Experts of a small language model.
Size: 11 layers, width 160, vocabulary 14624, 62.9M parameters.
Experts: 192 experts in each of 10 layers, 64 GeGLU neurons an expert, 3 picks a token, a softmax router.
Training: a variant of Muon for the experts, 552M tokens, 8417 steps.
Below are experts of layer 8 (counted from 0) of a mixture-of-experts language model. Rows are named router (the router's row for the expert), gate (a neuron's input weights, with its number), up (a neuron's input weights, with its number), down (a neuron's output weights, with its number) and show model dimensions 80-159. Each number is 128 + 32 x the weight over its row's rms, rounded and kept within 0 to 255. Numbers have three digits each.
Before each expert's rows: "comes before" lists some tokens at least twice as common just after its tokens as in all text; "comes after" lists some tokens at least twice as common just before its tokens as in all text. This comes from a sample of Wikipedia text that the model never trained on. Tokens count by the router's weight.

# expert 144
comes before: ".", ",", "% ", "; ", ":", "–"
comes after: "| ", ",", ".", "; ", "$", ":"
router:147059164122156138141118140214137133128157170161095133107119108149131115147127159185119103168167090103105099124150162121152157105159162112144160130157113146115141164169164080107085135084198152110139092142183113154144132092176164105119098138
gate0:122104169158166103133143124069111157189078145145128138133063174169116151190112181162108217107094083087124147104076098134169100052116143098158156101142174114091114130152125145106088106167117152209158140190149155148103089071143124118155153161
up0:087127152112171153117116138132072154100113138135172112080155145162135147138117104088103142159155160200152132118045101094108118167162164179122130138186130111253154186117095139085155124148100106058120104136080138116160108122116172195123197136
down0:170105095157107146101170133162152105071132060144111054130099182116103129094161124170106131071138091093058165214114093142093153136171134104118149131125085129097159139175074146182138105153131127210088149132127126167081128092092129103113114092
gate1:140138178104165138070107133158137092129113130133136158191138095107139156095208134119153140140153122192191149128191178120119117127136183074094132121028118182091119148172118132171127117145113112091096152108110150152114130098083130095166081159
up1:080154155106128118110102126109120136163157125144162152171116128152089161092171097135172157115163109202185118110128172135094098066144193127130134139135101194134134176194117119129085098138075107094074111052123184179080112117098134062186128055
down1:159150154143088153118158124204164206106080161093153084130138113153096108164117159108142161182053162150133137119132105132118107153111151121166114161214121180192092097048132125122087139121190162107163098123111127156120138110106122123111182125
gate2:197124157200083143145129095122192151130147070147086091063122147135180108100126172104116164154137110161131117126160180083122105116087117125096139071110148174158155136111198110110049110091128074114098150178096108123139180130151115173145103141
up2:155142137090108107177150094169114172125194094077126129103121104065113137170194119133136091123162138135145198104046115124102123162105069168197107119106142121092114111115156133145186131085134160128084087174175158115127120110125107172121198189
down2:117166102130094106135137131097165113167122194047165127101187109109187112119071171121131081145087138202119117195121109213096110080134167154080095166110125138124140102165128121137124156148101049144109109108083138160108110131092124087149154178
gate3:060117115121152182102110087147139120121193122116087120160143125151146113141127122072051144071139193143159150104125175146143129119129118161143144161118111095062121167098125138121154106072122161170161124139112062171141073151136101080166131157
up3:085158145178119164122219111113165124168104143108145135107123152100082151117071111157121110153148097062135107154075161140108148164080138134141129172131173099199170110125118178112141109135122107129112182111175193084143103064146149141110101045
down3:128096126155125155151102105133154158070133152150122153158128158173144115095176090092170139057143127099148142145131112083132160134080148121118075102150120153076095134128083098089130126117128174116117113089159101199130116139097096146133102137
gate4:142110120091172161169079151147121102148116170069077110112126092145102147135154112078124127156136149105192068109140095128129139087077122148152097097173123072104081106083114169200058158073169105167147159111058084089106106112146073081182124146
up4:157089133047140179128083179113184095178159150146116119135095087137110178122172122106151118132133143140191072098127117139146152103095124145171118144156140096063065163130097189168132109123158102123099146082062116100152095092145107116180115120
down4:121123122157082151077163123115141103111164138102142169074093153065101087124083138163181162083136109160134117135126138133120154067124105125110126121145156196166142190137148090130088082150051129154113121119138064120115132086082126140105139106
gate5:091093132156133139181079149071154121122066142175076122140093145121132143141155154167095141110137076138141104126108142140134129126098165109044127137108128132107178192133094143147125069096089153189157114129103113135109149131128094133102073078
up5:136082198126109093150134077180127130135068133143084165134165151163128151195109113177113147146179110144171168133126166099096160127126116169175111104134130164117102172125173143140072174176249087136171145162151124115090132183164098104156118157
down5:178106172046139113091159129173101166136084122098169142089183166085104146193153193093088162137130211100110126114139114133142158129178098120168156153153125142122154122135151163130137090188156118158108141174136114153151131108087153153131157118
gate6:153068135176082134144120118141174140094135130132100115126136160138130092140078120173056162108129139121140133203098152118095102113202229115138200117139197127160137124097135155105131109124136137156101122169095191147125080098163157194078169111
up6:092118161093135114121177116112183109153183121149136127149084222161055180124127137134078156126109173112104169162133134101140077106129104141166133130145111172192166088107187137113089145120130146101081165190129150166116144116159116125152127141
down6:157114068130144193131105162111168107138123087118107082123146110118117161131126119131094145121105110112079141159143087061112169136171122163043092118060113102162115078152130196098159066086072156167127170168142128173168144111159117161090136193
gate7:167137124103207174093119108108155141111092139103142163101172103138108089142152211102129115121091080086180122112110067165182140112166114152093084095152168100150177161078173112126130119120073140062076068079179212104111063140148150148126128130
up7:140077163137071122153139126118085111157105157171123100139087154091111131078110079125098156107121100092118121082114179131093184128115112123126118113129065097087148125164138107113177113141111075141168123152092140147173107121109050183148093112
down7:132159100076146160161143076082104168109130136159115071122136168085069134139066155151151107141095102177155144177086083133083161117167080167097120181162125155065104141124147120160150111123126115150118131117132145055102090120163128142135178131
gate8:073150158171165154126204109133094166131123108096123179138114123160091132098137190135116148176118114148103167115096078162085110110153149187188101137120181079162125086176221184173126128148083110119177157146115106144104112150122159201084128138
up8:151114085132117129132126168165132089167162095121137125146114151078186108109136081089127023072114075160198111166153174090166107128114097122093108151086150134118093150125120106122163119128109133166083125190177121122107141127126121074201092143
down8:071124123085158153129168176123196156139152151124149103176119119157144109126127136140144086139185146149216161100131111155099086156156094120180102125156138094149102157057172133132075179143176166084184124174116161088192137138150167068113226139
gate9:128140128154144123117140129123108109137098120139133141150153122120164111113142164198176131110202117160154116130079196130138120109193132108117160153179158149125158156133077108158133117162160163098118087073066174088124117149151140085058114146
up9:144124132129128121092110168103128131106161128119145141127103144141111151133130113046051129140109128093150110117170096113165121139055155159158089095049117108138133091116166154118148085090027132137088194158182111139169138058110135128170190139
down9:102149121085154107149170153055128122163092138067089137114113172133142143128130161176167158110151170105092105087135172146123156159147111110122109138096118065082091096168112175178104088177139131202125109095121135128166129144150128086119181141
gate10:150154107113148131181080086168096144078181102139045138102191107107128102144142089092117096096122126097107083069089129134111121135171208154172146118137140180105122136142145176120130126128112120203115138164138131094122140157118136174184147084
up10:132155140177067132177102091076119133090117140132102126141120106120125129137163047157096126084163092130123116098105160135112113104133114104114141111164151100082131221186135118106127127099101091170137121140174153133096120145129145066056153083
down10:133170178135158135141119113131180056146163098132153114142131142138133120148172108084131115053160143100095090113124120076105134137128075069138119140012118078119133151111132143132186136079138138082130180154094117164122125094167120163067144113
gate11:177164150059086134171101137173137129101187204080159116150186082149108153156078134130149128134130140109118178135111142081121145129113137168170110141145099137037157148095154098171134126150090115121150144183169139132114116102112099186135142078
up11:131171111106040088142121123117165124082124144133135147124117084085134102107140096100056140151077124138140113150165137096161149091091177121143133114138146155096142084144092102163152165119048146116089092127076143063065115093103133092101182086
down11:151192073121165178104128129123119153165177204158106156130146114108081072121157171132078174144170091149133163112076100124088142098162150136119193136233172086170137071138130129135163131151125104142112143076099133119148070177106108133102127124
gate12:121162116204096155126091115102111103136091117151159110153100159129153094160036148192143112087092163074136090122099114072113129142079147106155123146123135133156098132173049111131127080101145126114133150084080083075110175224116129133106097140
up12:122152122133118109143043150165142072108158150138140193108151134077086176124194186118152144184170139087122133172155107161150108087148154143117117126155160163090171119089099116137145189108146170161107111117147105092098136033126177118174128117
down12:149164110056112127126136094180124092081198110121149096118116178102104121148187141109217064117058114153147168086154113179097159135119106152146122096167154113128167169139102127168104136126155139123134097160147092133169161110098124137134132109
gate13:156127172150148155121109166150108144130158155145119104076133093187109121093117174105188182129100211148096114114119133119077135124097150117125143087157172133076144205080182153155086144111108129144082126085133100099121133109134092102073135121
up13:104143083166096079082186117108158151110131106072137142126119151124146136178083072083136061094115129111159114187131117070117128115158129164119128184186095081172159092124059124066137102145118110120166169136111092103178098146125161123130173130
down13:137076109152128153201050145116146123121122126100117130148161139141074150158149154101123103096141141164160144103083094129145113090140054123096093182146153165198103073144093084120202138106145119139145112115112100144141130136084108142194121133
gate14:149156125137189176075150102143135112110165111158035106154162119136138142069137160076149137069085127142079138116146187130103124151080132175178108147106142136136069099087147129142214150148160154116157115099114133160124136150118102101115157103
up14:159111086144113113066080086103109137080199106165102141189190137126088098105081167139126119108122111148160125116095147101133153145142079121124120176189103153155133141146214102060151097172119116097133063135138091149116079176129159174129139140
down14:099091148092135104126177147160125141103154146142092186117101110102139118160189196124151122166097100077149125165141145111171113141101167126140164162074127173122065138072102099107100146040071119135085111131115125166116157106132176141141092156
gate15:148153137101085164150100143135079125079170136125119075110099089128126126183142124144097164121125158173177140116120143142115108080169134129141161142011109154081204124172137164162107175117093120152118135124141101133106145129089114163090133150
up15:128109100124142128214141135099160156155132145111118141133126154116117154027117130147161154150189104095174084117104086111097078089062184106152113119173108117110087138124089211067124149108163107127132148137120086097119165117162078140124155114
down15:100151088082151145078125149136152079093139147145183113153093104138095112151104125132075103088145111179120143168083138122099153161169100156169109151074088153122142144105125128208148066150123075155130151119078176160138077109146176073090114116
gate16:094085087194147131133072116127116178142080088117181112149167078152124147149131144082125114087114151118104199145070159086062088073133157111161109145099151151108171121134182144059081151117170125101131128093177132120139091129124109108088173142
up16:156120125084148124122193139103131110154138116165038150162093120144177102132135140145113171176148161117159105188146055150167144163194082151089135138091081117152036138124106136167170074139102131177138159078108071142110174125095138134152092147
down16:128125072134112161123115156151124158127100110075188114123065137120121155141118210133090123206158087081120140107151118148090147122145132102186105149092157148130151075117169096118133128098074134135120135134122119135132118174129099120153108149
gate17:154128155083079083154190156162165179105123148136142178140117128123162148066203130191111122113142143147122105157110153087068132077150052106129101106114127132059121151123105093147059171147162111222096118119104017126147095121150041143140139147
up17:131177135098117158129149110129122159122147146166124092154063113148118082132185154183125149112158129111074141146162123191140109068167143093151142068114138105152107110138109166116148105165153174135131146078130056136084108082132159130089131088
down17:098147117128144147133134110154080115135140148118111086060115114129110172198121103155139138146159123099151134157080075139085154118120117125086106126101167090122116120137169112126166133131117167180104120145158150075184121100107118116142163068

# expert 117
comes before: ".", ",", "–", "th ", "-", ":"
comes after: "| ", "(", ": ", "; ", "$", ","
router:184125139086141175093099123145154153170137144201067131070150115167120092126187101113174100164143109134157087092084129166150119127094129150138125157131194120162141142182129114118091125130114179151153110147180162157129155105131168101059138065
gate0:124128149091156170122104077149098155145155110100136138050198142196098150106138117128102156128106140146176113143144148151177129105135190113120151103076087129186121142139116124087135129178146122129141109116103207174087078157130106066125119142
up0:123084174099107154109050137144143179124118113179178135149142182140073173122124075169153125058148117119131130156133162157121130132158000122108098167131088100133145111143149127144160093088138106138130114113133100116203168112119097078148129111
down0:137091136166125119148154195042148076097134120106157157173100133140082156131098124120081154146114141154087097126160127115127036094210120097143139073142137118112127106179109141111157179118109141121146145132150107104096137158138165143120072095
gate1:146134122128122097177160168116143167215153116081150102129157078171096062097139108145129082101148105110140120164147137165150127102124083117107120129137131151117154169129105165082165133160144132132120122140186218133068075123128101165084152138
up1:136089115182139099134128130132168132197109129112135164131144110056097089116122121128093127125122086102115163154138143156109145092155069131138142109134136067131168107106181125108150127093110141153071115175168156188053124137158084164079152125
down1:123163146130068057060131105106174085156113146107129146104139103186165150133096106104111113115140174088128164123105118119166116153063094090143073087105130150100083088152050113131134091158161109091157120100137096157130089134144140168187115116
gate2:167150110112136126128068144137120106121158119156121142164171091149111168056090116152161166147149152152113118164074112151129148121180176145144128104108169106149152165100121092118129052215173098118151149175125185115075117111143113135136145133
up2:135175134097112157133099111142098135096130126129157062097147104143105187082095109087120154130125128146101118143117109175109142096201207155141086085104173117162133116119140132127140120183117145108076117200149200149097123117141112161126102059
down2:135156141193167071088203082130122128126142131092133133142196141174143119210133148138100144058133168135114131120154146152115145142097140098119145123141185132139095134115090156178144162104090115056100132162153122160132203152129133094095110193
gate3:139115163164145119124149077149111115160145152111112116136178104090204173085132141081149121139120099156165135125127135079135155142096188130153185151159066127128162164123121148127142116157176164035174072186127116157129120119122104138121119109
up3:107106125105180102150158146122149133157120131119110147137158123136159112154113172141122137170106151094154157074101137170111139176116140112149133153123134141129140133073135175104151123140174107117216106188129068096149106092126161174186149169
down3:153115138103119107150141133098205153171118097125133179121145119103121079162105140203113128096144146099057180150148101079114116196075148157111110174129105107101128161094107074104127169145099084157106111130100126181151117137153183153170145134
gate4:185115092104103126182149114185148139175092097082078154173153172151144097108158155130067140164106154119138127155091131132136112153133106118148132073113141152130101177079163126106083142115114173144153131142119091167151089182147118146142149148
up4:139166069127119104144106109148043128094161075127141104139157125131096128181117149205147116123107115126116122119057095178121091076180172083107148123132124179134130112149146163122107115120125194098165129138127091096133103108109153066090144123
down4:113129160160172190159065137110154058153115161103121100098147133105170118108152080118132080124134161115080057122204131119082167081138130123137138063094154086114132145110126107132080175159191130157101073166151150112134139129090126126171093137
gate5:121116130109178133120112189148157183087133109085150112091091154174085189189134089152078173117129113126109126119138058146127103108135048159158139124122115124176126169115121162166113144160113125119121065113154122122117119116149133077199086015
up5:099086106147162100198085162139105111094098128165117111116120145189170182148191151154123112171173071120146074158091104158101091123150117109145139139123136101103156155133090143107110146155145139196178110131117023146155100180152217173135128098
down5:102133149136087189119129158123091130136128110113114113164090158107132110142139131117178191110120183097079133188127142078112149098212171110139144136075084082187156146161150154088135131158136054107150130163116111126085181079107104161127142129
gate6:153131162093095187112151103107150178120145139125153051149098141131152095098090123131156104104156120177152101116124143127089161130171095198124102126069121070227077108135151117177124119119036091138180091122134094134108112110110101123062143175
up6:148152107201116113145123136176106136137177109080133159161183101176083211121183091092138118188099098123090111124109093123158123113105160114131119181196114182110157138100126160083136087177151171129097142115124153102205105141120173098177105071
down6:106122192138124135140135214159110143151137132143155154159082109082153106163137097197082104082167105095094153123163104109132142120144145116135143141120184114120149117189091140096115182127087133109077108130127095140118127070126092126159098170
gate7:085156102077146136154125158125164145093099087128194125163162111134112136124172132107155185098148178131180150131130141113059103163096153135115116183076161164155083248144093129121147101117102157118123114132135133139133146100122126146105145138
up7:158122142120193140088123078121115142107120145161167113134134112084153056132137153115161110126141115089128102149168155103116153159091170122150153107053180169132093076078180099064139086141089100173093108160132098124147127157159182116142167139
down7:131067156226127155153160077119144097142137163193049145142104134125150094136169150132106109112103120132085192119148134131163130212038119112111144127069153157141155134100095187140128147143201167087138115083136104116171130117114043116184136096
gate8:120114165169158099152118147098132151126162112189197133122163184125097157097148140092119126188164182165142134109109148129150124096122201113150137164165110150111129147129135167110188133105077150112106168084137148100203104128156143122109110208
up8:168137088102135107127147070202094109169078163076183094098081128134200134102110148100133176147116142152114096095123113137085086136076170121103086094064119115133099099129121101118138117121105154197088158115168097117090104099120150119126119188
down8:138093175121108156165094139060125185167150184145143060121074174110114160120093126187181102096165158134116147118128109127196188137151128128125079130167161141068143082148140099124111108153081122108114147128089143094170145163119147096158107159
gate9:121177153117073116126147255141119099168150138169115153149116143168141150151135126123095129131089143091101108122108136213112128147139139154153105082125108119107122209147115156092093132126103113138135089143173139179169137111143096136183124107
up9:121126154121127138165106175117124113178116126141152151154090139162184183170199150179120143071097131154085088152144120218162127142175108132157122069126060094117143153179168159025108102126119114124160125131145110146124135100155070132129143157
down9:157098125156168125120116102111105105108108152196107141176144155081156134108135111144169090147195136177059124141178164109127049107039114142132180113105088121165155109133137177068129088078150148141116192187113124187108183102112160095099141129
gate10:157191136164150098138110118076125183081093126129152119153152110189085161097123122130125102116127154091132145128067148165169146144163108113103119130183111131137123157126108121142140044174081102191105066133103149105174127166129097085130179119
up10:153114115200149170114142109083154142129116157114103158118101113125147129218179119145121125107171121088154099158113093100093106148116183129077154126130101088130096170127082094171088168139170170104155135187106084074189221171127112120137101056
down10:128087162154128055179163179104158168147115121134127095164122127093134140093180119109119144135120092163098126146177169061090064149092134119149120147136074126085105147178125091087123094163120155169139148131068144096056075088119151155206172066
gate11:093112122122100123093096173112152122138132118203171180116122144080113176111080145132085113169158166085170117100100172105142109148095139131064147162151074136180102106146062144168099133147189095116087102119143099087140055174116123113137204061
up11:084120109155160113135141111132140090108119136149101129122108142107163147122169109145071174129137145105086153134116194137118113078122048119178137098166145121141108126166070165129098156141152069134175155173136076136084152086166063036126201178
down11:142168147131142114104143169118151134153136130192116067122080163121109123190101125171159081156120098153152147087100107050161176162123146138134119187120115106193119136107135106130101114163107057148139175082116071171212144160099146132131146176
gate12:128116100103128145054123128095144161169186137185151055107137112121046109123092150138094112137114110164125126115141176135116154155155145140119146128110117115139120065192132146116154090127109162165163155078148101122122160117137136160116097135
up12:082089139040137185155099145093207176119141146134132113128142107134097119135050157165147115125139142137153172076187147133090138141115134139050114134102131119143157120163115107130231117127068128110127155081159152146128113146111096136096079126
down12:097145108157136050137152116099163127064149128121086124089138149169125138086095090148105111163131143108140039149108177141091139133175136133091140095087107147110076142088140105087182109143128115116166136145044091114102155112144173119155086117
gate13:169062146030074149188207155149104167126139078145145140130130105164155151155102149168125117126134176144123132153172132144140100230108139154175146091060120135141147148080096178129149150107118131096114112123163193117154099178143114160183146082
up13:050112102150158142201132183131142115176139159181144107130139135100145120159144096108161151098086097080127144170104123099144151093086193110113090158142171153106109146169092174124171137125157161149184176169090114116084149139130154138110109135
down13:119116132132142089137122152149084151163117196200154114148103121117106150123154097088090132136125118153148104123124153093124156146125078142109094126089109142132117157134169165099121126138108119086194114133110189137085105148076130128131170142
gate14:144111112074121076092067133103072104105100158061115140093092101114069158185103176059149112081124160155115145099093134115124091108153145090128131155162141131170114121080085142085137127097139118157099184166096156150229180150143102172163120166
up14:161082053140149136146115077133161079113070163095120126108117092172109205073183119115144119095146135115102141080097126143091099120093152102101092173141150161052160171098141124109137177108166128104170123184108132130156165120109144103130140133
down14:158138129188128141173132177094042098088050128177171061114119129095127122156057139117135134101139171082129132099108201105098127074098154130132175096144128143162118125092063079073130170148148110151124113132061072127094134146132153106128083126
gate15:168158149122141104160059096123154166123147170178119084122154137108142073130067111150051063159173149094142163148106197061126136090145167115127137139111156143159118208112140097137140182117119073104191082139128122149085103128141191178131120164
up15:105081112146143173119118152145100113119106089131093151171122149094175155092114130122169174111152134125119084162090138124137142104139120137161152096158088131142127115174178106079129151165216111106119140154152145073141119134112163128135138131
down15:189167125144123123170097102118151126121143076116158152155163109125119145150163132113099158147099159137067151155104129071125137087138096163125151135116135125123158135084139097065179126058137058145092168099050136148116063142190095136105090144
gate16:159115130159155136152067107130062120095184052124148086193146097176107147069137126079141166079176149098176088137097109120127112076086157130197119126181076172140074171112165174136123099164098135149079136177122129119149099155131160117109160117
up16:024149145116087128137119130074170099151057166086186090075145110110192113117077094198137077164111117120165182137135147083132129099089177121119173147083127131110094096130110130060122118058152114117166141157132138135146144106158151128151127182
down16:146100162156116092150110138143134152133186157073096176184188086159115152102123136126103092131130171137157143117153097136164111148173140170197132127137076136135122098134132146099157117113124147131185105097142133130197078148102070119181128105
gate17:119150156119140135162128149133155124107181076139113112161077139169079111059151139145125080115076145113124132112097143141177079134140151111135085144138116144137203158109143152172179098171191157150149098145107204064180113098125146078108153122
up17:127147145133146171166160120071151157082113110149177131187100106115134112150069114096058132142097142159168153126110138083084078167081175094166159133131175110141176177121158106132119165213190144107133141127114123128133108099136166059129132156
down17:136109174129144158142182061169115126135110112129075101133123115177095041086163073079082189150159120129189118107130140114162134168117134189173097072154159142099060181087145116131151073150106157173135145166117164164187103094121115119105156134

# expert 62
comes before: "| ", "|", "· ", "JPL ", "(", "(°"
comes after: "| ", "|", "″", ".", "°", "· "
router:156109101131134145112070125174100075119082103138186152109151119185122136128164075166080112154148158057107150153137068141166095168066129166158089108159078120135167138130113123101068094144197131112203139118134113104101159139134150087162101146
gate0:079130064146085112128124147162138080108112098135138151167112143123138192110172119168160157114076151070092121153116086118109135110159131132171151132106079175129107126151188062157127107162100113106159100147092164104161141141116139105171149115
up0:147139135143140136087076146105115135105118166112119106127154081141094133106175121105085084148101119102123139142098088145114113173105115104084136093129216114191171022152138114133104142120116045084138151115153160133133116147123074195141112184
down0:118131097147081104156146113149132144094113152144087169124081163134150116143136118141150076137117188141094100125139168131105087098145117157098135128115119119128182089137160164131158152161095149128177059159121128198113097216096162097104126098
gate1:105163050158157161169158094153124073175137118149176137088149168131130134081070202113088185134113115072096133144130132119084129153126124128145098124111184148128205141158147140092088102131144111138170088095168155161204077149074130125126116131
up1:143093142127169063181188134158124130181146173125202130138118155068109173110101184122109149119127103136167149145187152119091178141096103129138140184158151146127134122071151157116131154131104145125134134163139070150116158130159064084094079100
down1:082118131151130108115150157078107131096107153148151148132119124154096125153182154069138087144111134155144177041107102104187127150096161191152162131176108074115173121127052111128099136078193178093114128168145160067100112104092120156138107160
gate2:123127134126141134134051128121173084143070088171119159124159096118104058122097139071052134103134126167110112145121041079133164095139102167091091107146134138100124192132162133153132092100096192117109108129094093079108110160102137190078148162
up2:115105137135142134180159142144150137172136151104125109136101133154122162105084131143090148115138076146109166126106161220147150107089158123122148134088137117125142102139155071135137103136159128083077135143112119113088146187179128055142134196
down2:098129098097166126124130165146125139111129149172156125180083094119169127111095098120096160076142120140095172169160131084114102173153173106131122153132102158074115128152117119092163177145156154114151134161189080133134149153160167147092143115
gate3:154075162164097163100150097130163124121133114160128125165150112158132147136114158187134102043143136147118096188119124154101135154153173161212107099101128112154114191094144088098124109139132170131128121145067141145137126112121114154055148148
up3:143126128103137081125150099139088174149095104176132121100167146083200112168134151106158097125115144116135078164123086095190117112111084158140103137143175136061093160121119089168140109085130123120086162088095181119165168139096173064175107153
down3:056185084122156111166127097104153179127198094123071149094110116128121101056167142093133173097136086121148086121158096144142132118141078124112122124156108191157144113095172117140107156179079142192073147158165150134070177113150104093118111109
gate4:079147078098104132166128091154093093167182184141165127081150117129142165121120115128139142122098152165071086141109095137135168179134134127123076096159131094081091113142157136083107181115128138139079060097158164140162095118183108120111111119
up4:166134164141171135087142166143154073099110113143083099136129134107064095134076102150062189149160162116121100148137182154127150089114159145135129100179162162130078058089108154150183149155062160132130130167143177116184131155089104134149090136
down4:173101035116065141160074112125137138119192151133094169120156122124121134122104126114133156149070089151143069135088141106120120125170176169134110133148151148123151225174130127040098091133133104117067137082161157143088119153146161139094076126
gate5:142084138085114107127082177130127149196142171100118161102123107124160121109164119136118119099082181102140118177131075116091157202075094143158120121108080126099109133140116145135087021132139059107143116141053124134171085128134140161128169157
up5:162181093156084155101150105099139071098130067162093123184110148082151142126095126101156133104214102119100139164160168119148121081153115160129167139094200121090172132087157078190133178110151197117114137131134126129066196090129089115138100142
down5:198118135145124108137153110157172138147132151109134114149111144114084172154150162134126133102150080196145089125099057082143130142191092126163128147167087111136121160121145113166079165170066069171072129099105129104107158086153120163106142159
gate6:143143109134159079161122093139101179132156084125149170070136140163126113138092093199090126157142151158145146138097135128143107136129180097091151110173111106148077140084107064198115141114163143121158073060090151144157121096148155139212131130
up6:128069195137125172068134153107109111120106121168086142124130105153156125133160167113184132148156113167116174132168133082144128062134117105118136108154128105115136144165208137055058152135148096109136152175133084159134061110107054167073183149
down6:136120151102069117140149147122120141185091097152167127126153168131133123093105073131132095117154163165118111151161163121145164196103101114100104127160155057118136099114112200094138073112117115140077105122148150084087126138160162098108171098
gate7:104183134125134093120125134061098088129110151169115125124116133189182158102169105094138148046102136143103131106171044186150165125125125147199097125091107170143101082120203093131045165151147128126131141117129111120082129135130096119128078079
up7:124105107111190124155152140169130151185125141115154128121131177124143158116143117152106179125119110104137170118119173184147163160100225152106101161178118166106088112172154121091109103127092134134076126121092161129103087155105122163153053126
down7:064104127159122137171074112088161199156144151132189125175161135080114098128142086101159105152128110147107127078107159106094130110161132143119143143113090122096084167096161091071127135105127119136102103090156122078173140134176136157112130133
gate8:095122100146110142151109162168156112116147131194097108148147138152138083109131110124113123171098168193123090167160137141140097088153148165150135113149107109073113149188063127109078128105142109141059106166100144096110100151180116148102091181
up8:129096100137100168151066181125126138141126089142104099153132144086038146155082124155098146126155120142122104091110136071117086127118126149109125151145074089076089101173069129104137104100131072122165166165153159103125151145144132159074141197
down8:110154144137116096125110172104127102151135152099134140116100207139097169163125117182169164105107150102122142125082115112121161113080121091083177107132114164126116107118181211095176109073094166139094093216131090160145161134146157123144127087
gate9:125152131089161129172100121106124083101129164129171094046159175176176083166106103141163206109158134100158103112155153119078142128118138105101153063159118120160137180136131173147144118099145126163134165158169097154038115132142147151143169163
up9:190116181169144154174170125096123120100139072100169134107096077143144105184109164148130083090120141068144092085094125138145119106157128132139107113140171182153166112133185167169170106122114138173104139075178103107153157161103084100140105089
down9:141147077120127094143081164111148119090080147116114154096161109113181094149170103144112117089166180115145121127153157140085136109169136121093125138091075114184156137127172058141072121093174072194221161108138157148117069089201104166122139111
gate10:151169093147121149151111087104155139097095095073119108125134178110169152106112142139077138218101096127093078166156076142137152148117131101116112148134115126137106132137101142092118135090125091143113183143107090120138160177149081052102114142
up10:175094112109162085175173163163083150155097130119149145114138140131148107105075131114127117097125162147116128086163133138073116081113125159147099168098153122162114112117111110143155102104123165147149084160125076158139082143152165077158133123
down10:096156115104147097110153127188159105173107116163109113131135140101109068141178119154113154156135084124139133156135143149116132044098085110109133119139153105099076126119150098099118107114154143120086133082108146175060132190112141051103085140
gate11:136148136160105143186131131151136108068156127169111147107136154199132155107166118148148112127167162158160123121158092156127121150074131058117096100054164164149069104101106113037079134142150115115082168132096131173161167201167126091087086138
up11:094190165134086145102215113113191167141168150131157125114111207112139133135140141127199148164129162111117176159128166155167104180145087130156068148153131110126165113179132105208125108137098134177131126163086180145087159098107210188148179128
down11:158086108133076117138103135146208104140171124131118083123106092173043117114118126134110110107141146194142082160062059137134068119195135129150119154150108155146131136089096161060168106165113182064119126126106136176129080173164182181109171072
gate12:154148153136107156087121115122168140094121078124147171114083158198167139145075125113187076155140158105138120143045114129118158112154145168205115124133121086180136089130140181165168075117087120101187165099137072128182144155129141106128111096
up12:127180102151166125124110065120120103135198129078091145144164124146206170128166124119203104111097140169146147116097159124111130142143161083144131129151096154108070130143135151193125105149115100123139129181065103087138111102120141090200135175
down12:163117185190122058158138135136175116150086161108087073156153148020147165193100063084096135122132133148065122105108101136087075117130145142115134169141133121116163151110107127082097160107186149130154167147127144085122127139143102151113093100
gate13:109129168134135160172131115194163111135119148152108116153100107191103080143158141133144151137109110107120095173179129133151167153092121109173068163117042103115172132121117123090102095136136117113097125128177101144094123107168113094138115107
up13:134131108153158096110099143164130134117178126146098161116139173079141078131062098123122093177129150120124091132107137112095129075166096099092147139110095190152149126102090071138077118110106200090163105113119121086157143120102102140136093142
down13:105082196087192122131126126132105222124136150126053138064123091147175135139115143175096147111141110064120131122119122138085135122147141102120144175109094120143083137150147158127150144072122106159144139111089138130186175135074095065083161180
gate14:158180074135116166134149184112122144111081196073097182139177155136095178116190137158118142129105177153116083147159145120109135158129122114169092137124187190175150171143108193115127149133170084119164113132142130082094180131152123118114114168
up14:124068161096161117145101078131100089144147087132130080125102094087141088158082098055131102090154115108126160098155146153120138140125199141138157111128086086102079142103135091131116122117152177082065088070116127130200143097114122131111117148
down14:167141108098179112169115151096090080093107091102107161060123109165151098114126191137119200208171124098152166125109164133137135135090167172106168091106130109149125109112136105123163128133146157110172208139083097111025109165123122103126121122
gate15:146120155140142132161099194115089167155093123155119153172186111130176150065121147138150156088126087139086208161080163111068129094064117166187132141126136162150124115123167128086157124095124115138159122139109054128174127135141101027151160192
up15:123067063102112136112141157067126141136095143101025094148146141070097140092111138093151162072131106146161105128125088178170077137096116121128107126158182124073135162094151105123069108069191129141106176137151091146130152138136165098131132156
down15:131113184093077084143150164150157121144188197083113117108128157108147130163109127161103095100123169213161067131119164145121145095118131158124164077134122138129169049161142151153082143118111103189063132156095130128139068104146145120128112135
gate16:125117094059111121155060155170110140160128157147047105092124128158172196105162114139137129133160099108127162155152087081095131148146119126131117077149139141105091126073154098143157087150079104132165149099093083149158114114124164129101150074
up16:111135149158179108162161135129155181093182084147190167133154152115166068138141154099080156187167077059096109121112102061127131094151116123104164160079138155116115143160131127140158112114171200117140124165182112132217166094148136152204102098
down16:116054129128139148166150179118161104155114159115091139154119083109079164065131157116081114153121137134092073146113116168089092127109087165161093072125176131149052124086178109121144148124063162073108110119099145117107120146179126124042148103
gate17:123147126064057129188066109144183096199117195142108132123149158133179150134164179194129181133099073142121084134123077131168094067170120129146073154148149092142180140147131110168141129137159162148100133088155121123055127175146111110140100067
up17:150124085107071157154125209149135080142092138099134150114094135113128173175192121137060153103153119202094096124134143114107136133140121145134109103129194058129150118123110157097140161159153170169132118109141108128167122144120099052169057072
down17:089138135178088116105162111137149112165107126111156123147143144152111169088123112165062090137182244134114139141109116126086125114116186154101213112067147168119061086147171151118137149124128151100117088082079129167167114119158154114111115138